Weights of a small mixture-of-experts language model, trained from scratch on English Wikipedia: a softmax router, 7801 steps.
Below are experts of layer 2 (counted from 0) of a mixture-of-experts language model. Rows are named router (the router's row for the expert), gate (a neuron's input weights, with its number), up (a neuron's input weights, with its number) and show model dimensions 0-255. Each number is 128 + 24 x the weight over its row's rms, rounded and kept within 0 to 255. Numbers have three digits each.
After each expert's rows: "mostly gets" lists some tokens that are sent to it at least half of the time. This comes from a sample of Wikipedia text that the model never trained on.

# expert 7
router:097151159115109115130084142131121115101121149114151152112148113086113131140130103101136151124173145123132151117132112121116152122134164120100129151081116136161124123089075135121147168115152107108138127154126090134105112135156111148103096142116121132098118146117133120105174120152187152130163122147131129114087115145132132137122151136057124114142097075144189148119152156104153153079157107144098172116097108100105118099151109125122091113154095117120155077128122141101125111146131130149133147116148111119108122140117170102136111127118135136128130141097139120155059145112134148184139146067109119102121081094098141120166117119130095155152128173151165122187141114130136144130143128048124113123131117151144153120145128114135086152125194156113129147128102123146164135127102157
gate2:063126127119109107149125156173134141112156120117106140139150152119080108102121129087130125138119137123155160171165127132111150091156114130135119150189112132143136145126153108151187126131132101125101107125060123135127134101143134174131117122142115098095141129127128150150137127133144163134153141124129106137148138111157159125102103104140092111139113135124136076123150144136161126136133165123132147097129172163150103115137120099135142137139100136143142139146152114154155121153113070135194107104167135149084199064132131120160162111155053168120085109107102110108093141145129127092114130120112161110142132097108109136142108069097146146137126117119128125129129152103126125141124116129116132160095126139157120098162134153148119119121135128111103190144099189170134119108091133
up2:127135070165139100135133142117130134112151143105145107158133105104106101100141115114118112167155125142131170135125119124153159111125181128143109084149089126126116148118110126152155112165145132123087107125157133153094129155148143176139141125180140162141161132173128105171139136135163128129145130137141108184149127076176101114130172103078117135117152114174151154121123129113141106151122083149162116137155125155115097108117114094101145122136135110151060123125072146148108160081100136137152136166128175138132167129120163174100127165153099116106147131108147153112087122114117117129102127147138144168115115112112107139155132114094106159127130129109111124114146106162100096117126161103100145144149106113125143123101171182117130138131102160165092084131113093114130165162132117
mostly gets: ",", "),", " by", " between", "\",", " States"

# expert 27
router:092106153144124116134149159122154128128135087099149108151136116129091155080109130089120112126092083114124140142151098077114113196114131092151126138094136116064087095145126140155149137106119116121107150104103100106087144125088112121114139072099148118142145155152111140115123116103093102144100135138078144107129141102143092130120099143126106114127090125138095111086095092142148126110128146150137098159161176134122158126116119111136105157088090175093137126132127180126161140071104150121151149136105148120125178095114141113125108132134118144143125114182154104127171114142163136148112171164151130151107076093129153112108141094109145101130139110142120130118115111147120097103178107154135135159145131109114161139127139121141137140057133140154139113130158122131121090119127104
gate1:126093161110099126083106146172143159181150134103157085096154133111142153122107130190122131150105142140123160123179122154133126147158130120177118110175115129120162123141101091138132144137138099137148149138105138141120095133149150155164121112058172173098156102122090137111130149147105113117137137125148122151166116123150130136136141124111126137135152153126190150087163135116150103128106124119140114134132145082119132133152117144137134123118109154164120117111101170151105120085152150109127187131155175165128145113146119136162141142079125119151137167146165105116132183093168117142138133104099135115102109099138125102106113078154167076122135140157136121102107117153085139091144091116123111108087115157101138111125105083144116097161135111122120135127123143174126118103125143
up1:149119148178155162150100102135080154159104140104148158158155104150080112137122132107132107138094124128100115083122126116108160133189105117121096153147112100132132140168135145132140138120158155126126163082120094109150138077143093120174078113124122134124167142108136163083129110151134095148162128145144106123096153075148122125132125142133156156091128132151154097124111117129107132144133138187122147162120145158123132118125128129098132158136135124166088114115173122113155135166132179143155117160105145105108070066109118120081115107086131122142108114112134133126122133118122142132147073151143061152151180154116098120137148084123120128122147130133153117152134130154150089082136147141121130133127146159140102148107096094141116130158166113120116147107139111120155122120135183
mostly gets: " ", " the", " an", " a", " its", " $"

# expert 9
router:102146120124101100125121095135135090148128106128141188107138141122122118125138140138152120159091149114085095111108164097135162120113121123092112111095094136160140130127150124110146186134179115105148089151086084120144118136148129145108079120149158109120126113141121115127146098115170125122131158147161113124118090150087128101110138129129122137086105100147098154139125178127150145136145124161154184158147104114114115099100114144159140134145144114082129147104161130114133122129174100141148133097137142170122102158123160087113112114111131127093103191085159118103139170090140113171107109135107125179105139123090116144131141156133131128147147122135156110167130129131118135111166146154164173110131129145122071129150090096129100060122112174112110093110105163145149131121111097
gate2:171176175132121141143124154084122154167104146118152120117125176133131111140140152139136120136097132162155122117113124112085149098092119182123138152128095118101134108135097107125119160132138132140125134112137150155122115119138143134106120081131157144132120113147109088154112120124133089121140141138148083116115130133092143081105136132112134113133122113131131153144156151142149109118120154124079148159102155156182084132156124123163097142142096109166166111150133157136169093159117105124145140136157136107127165131143144118122093156125155092104128147132099166164128146148103138167127120123134187090146158123120121160144078076076159148139127128170094108141148119177148186127123145183099118090122096120121098094138136166141158129099178145145133130161106146114120160124151077
up2:182128181163156103126103137124123089094099148136140089123128144112110134163078153150142101080108114106097141151117128131081145119122117098138095145095126112085128164153078119106144162140169126134156097087108176135112145132129134129191185113150143108145132157125122100111140139110126108067131126145123123128115146122117126130149143131147134125124118120130107101148140091100115131112138094116112155131165143125116111120146144110113148161140134153114072137110086121150124099119138111119086150113116175135112155141165128130146125123122149110136114151134125149112136104110079108115139093151151112130107137141160093141134160148086167098156179159104069133149120119141145151119120113091110134122146112114071071104090114110125094147096120131148111076104171157110134174115147146
mostly gets: ",", "),", ").", ");", "\",", " when"

# expert 8
router:131123143093138151140092134126118165090092116135114126174168148151124133098146135129139120125163121121074110111126152139081125132122172126087107162106150114161082109132116116131150144113174140112169101147097114128125096100120129117083126149133155131090113153139145148111134102147097149141101145173149072091121161078106086122147105121134134136135093107123127070137147187108163118103147115151134160124120106126107142102140106151129104136092163164096157124074167106138131104132166122107126140098125131130116079131107131093119116111146123157121115129112134135135118097137074124168176125069132139121113123109148141140096090112148100137151133108170138107159127110097130118172135112137098138110189126161153138154141116127120114105155141169131106105148125143180134168116158112
gate0:135130150121124105142149124181171153106096126111137097111101165144143143110145134140141167138088121141159138158170118114127140129127089096131120172121148144096131146146177054139139108133130135156150109146140148161175139093169147137135143119112138105126157143148129124150150104141107101099132110113174112113142140126150124104169128131136157177143102118153134108089138095120114177148120122137083111133137137132123127093128136162130118134148173133164088128108140123169046137133125073126159156145082106134134118097102189134114109139148137099106124145155125135156078117154115144114114114140107133130137162102103098154094100150152113146140084146137115126146132124142181110125146124093130151158106136129099121133128135117186189121098125135114115154134109122164163135102183154
up0:137148104182139140129165139129149113136120122104115118135155122131136114066145097101184113143114104111125123132132094141176151076112169127129122121135142125092130133124129104111121144104135153128158071145134122129140157108130143105123113141141191105157133123107108158111161133124091116155157108039117148184133119107106174167101135138117112097136097089141197121129100122099118147130117115114114121118084101157121141131151113129108103091153127166110162128106116126143135140116114135097137132144118137065101138166144127148132088126133118115152147135104142098125171108167066111124160117151109120152141144079112126171168102121104108164150146136100139130113117106159133108094104161094107117128100166159123133119136140148138147155143129098113105066105169128119146111133121135
mostly gets: " with", " from", " in", " for", " after", ":"

# expert 19
router:130085111141144080147135120110128137125113122119107123109087136161105135114149095150105144118123132083169126125140089139096117138158149136139122103133113133114118107146107127126093144111072158114129146120103110109110093132130118082093092135167117099165124174168150131134109154114085125144091125142146125121143136091188131158184108119162135120152113101160096164126130130111131118102114159133149092154155171150122123149152151115067110138158081134096122103116078147143150124141150156124181129116121100122087167071129131122174149114078126136152156136127153127134157174130139115119103103153134147117120129127120117143137117141093182102140150122107098122131050140121098167158119157122118166132156143112138130111122143119165152130135131119120127117098138159164085118130084093
gate1:140171124090117126155149139126138118121150118104106095088129178142125096132133170124096105090137160141169131132144133166112124159114116146131187127105098087098122089104143127137126169087109128154098145100178119119100150127084114134134122084131108133083117116135156164133120113149131111129171132099115095116179147110138147163143181129127110110101118145123163147192116094128125119152117140170135111192087112104156158129091119115145097115139104117146151139125095148112161116130177090114114119128108146106128139124121141127142111108114131144094141164121120113125119114102139147183161111089079127075120109115100118116156073137100097122154113138154148162140138120155147125111131131131124127093137136135122123088115166167147169143164128136129123126126107134152113076110141072
up1:175140146134145108099108101109106143141083108096090113106110151146146092113111092127086116161154150103122134126105140133108174143137098084124081116103130134135111142085136141112138082122086167160121140161144112121108162106102099108079149117153106161130115156130138120107153117145139104151127134147140130106118111099089170138101118142109097079126121169140096096082145136096154102144134146119140127130163145139153115125133165172137137120104090138095131126134141161147158124112156132085097096120120154085133156112103100125087098101117119128127160130119073111100120178159153125144173117098146095099126126145143088135160134144147120122147132130124109148127097167147169096096135122125150147146089106155130135129158123123143124129208066104120116115117165132149141121105106094
mostly gets: " the", "|", " The", "==", " a", "==="

# expert 14
router:144118115114135071126120140128104124100147137131122105087074134122127169059132127136137150125167121121165120159147095143140139110131167121143091128118101147125129105138144143120113110118077128090153172143141126138112087092087124100151123125156167140160118126162171150115142118114152144136140158121158159166137130114177092135196121092134133138133086102155133147125103146136144109115133132144121141154158182131096113118090151151104145136124106149119137082070128145083137119166162124136152131102105140186094150083103099177166158132130110158156129094122079116150143175158153129104167115156117177097127112122106117132134085131125127098172111154106114125098066146130144140133140139147125165113116109110154125112156135125122129130125150141129096104126116124159130113123139140
gate1:148115111089143098123128142082145105141155194128137083120134135157156156070182141115136138163146100123175128144107184118096154069115115104129105087124104122168138119100121113081094102153118164112111146134084167100146131130138121152125149092116121169112113126141108113135125177109103169136094114155164117137142128120105132172135125138145105151138119100146125120091184131151106121118080117096133114134115107122107144139089164109157166116161106134124105135113101126132151098139100129088193142103136176139144143112134104134131126073135110128106146090101091134137145145104116119097119124115136149146140123175111122170124110095159110137148111109156137127146149113159123170108162116151111142156127115103164076124119130154113128112092117140116132143106140161120118084109122132
up1:185097093114130146084129124127159148083153110140093093112109155125154151109114093129097110132135130158139172142136105128127117116103154138131145134130147146133155133105137144124159106150096106132135112144147140141138132140130131134123113171150156134119161114136118112125151116093112106115109124143096118180086128152129135114132155159088093139163144159130102110071083141122099179097147120081154127132141126136126108164135191145124087141109129079125118141099095114112106147142148132119101134123144115142137155159144161122132117064101126167133137162149116126140084131101121151120122099124141120149142127115112152156175122092128120134113115104148143154119133128127086087136087150118112110121141165110182135153102153154142123119150159127117127089097067090134226172106111097
mostly gets: " or", " its", " their", " his", " &", " not"

# expert 34
router:114112128159181138153171136131136132096119126111135103151088139121095130154143121113134109106165159128095162118138148133096136141136125145138105137137091171150160115147123111133130103135138131107128133145082117098112110106098119138169091088155155141085110147129113112109155142150098070162096105123114105161100116149129189114144143084088148170114134152163159098150154114126142054121122094108111124125128171118121163165126169080080130126082107143191121104126139118132121108117145166137131149158146121094109116164111128105117104135113148135108124119139117136079116138144148135132053157133157103112118145146126086101166121107104122135171124117148124147107126164118126166153141116137095129173136128120139118143140125131101078135156119126104114169121178136156121113106157122
gate6:133159117147099137128115103145153132128144127088178149153099125134110095140135106090107131119170143157126154155158132115140157121108117118153071175099108168138143160087124103155129084158088103163104137087143166159116104117092127174114140152121126143115158159118107141144111105133098166141140132135088146137114144141127149132130151123122161192143155132106147104104113128097094141116108103174126138148155125130123159171145082111157129103146074141157133103116164083130110167126136127111116115156153094105132125080128132142107105090128096174139151141071131115092107120114121114151128144109146134156137135096151109135134083128145115129087143120108130131133116116151122100099148152162132121127099089114140123169131177161164105132178111070118138151120133104108118167121092121
up6:116113142091153141118110160129103096148134138123139116114124109144131179132124116144150123115119147106156133126107138134115111118119105107096094102150100130128079113131102111133172157142128145106172120118132154129146135094141112108122124135091143153127102136140112153105138143153142122181168097153136185127110093114131087117147167151070138139105148128125114138091131115159125111152106179073128118100130143148136099162109086127121134133155173111095140091184168119131105140148162145185107123108095162171123107092139142111167139130164143140108122137142165120061077136167128116152113128151122100107145101116082139119163108147125126089090096108143128116142120146133178120160163121142125099110144157172096121105161083137124100145121131103165114128155114156090087122098132130
mostly gets: " was", " were", " has", " who", " had", " his"

# expert 6
router:154131122115122161127134139129115135163155140159111172099146166096139178124091142126091126126122145149163161112126143129132075132115141140166126069141141100130107151108111118116152128103096101152157120120145115113143121150138147136136165140153124119065135111128106128148152165130134163130106115104117106175131117113134112134124166130108126058097157120142143145123096093145084143160187146060162121156117084157171158125113108151137137065119155124134128114117158136094128156115077150136123136104156130160139108120120115129097127134143079135154127144144085128126117118124173128137152073116151096134154138187168129112109120115110091145152095155128121127117149140119110133121111162159103129113095115113082115113114147105152148185152126166125111157114162164154126140120140153
gate2:140136106130142147146117117120134134132151067131141112131143144121139139118112103128145120129123154115131132122128118166144115090129085145129117120135088104126120160172137098115149134130102123141148108099115109109122105107111062145146093133117162085070128122153133101116055130127141155126089140116133105114135113123197151113126200169168130125137129161132102141159116126081098136137134104176138104171136131112134091147150135098119138084141114149154103164101128095121150099125078127132131097127197096148104153126114117082116098114137143110129118109122127107123145107149163178136123144137134125125119148177108117117122048178149148181137109127100148144140122159137122167117170123099097133133142140123121111136155133129166118124174172140184106102145129133147123126107144147
up2:140108125143134128180145125123110114108175158186124108152108144149115099162180166143140062124121101130146129130092154107133117077146109132135114116079076145102143138097120142109133130154147089136130142161123099145169118074097137141110115145111125112094110110143151125162124142130127144134135146142125106138139109107164137129093120139124106150155100166131148111141147170125111174115132122148116102140128140118130154131106125183113092118136110128124103082119090158101111162079158107113087118117150122129079139110145080105125097131117141108090131135102150091147170136111059107112095112140139108139093126119127118156078133118130126150155120153104175142173144105097193130131100087138174123134125117165148160144114134088110102126124098100109132111108113152137149128143139127
mostly gets: "age", " game", "ley", " school", "ation", " area"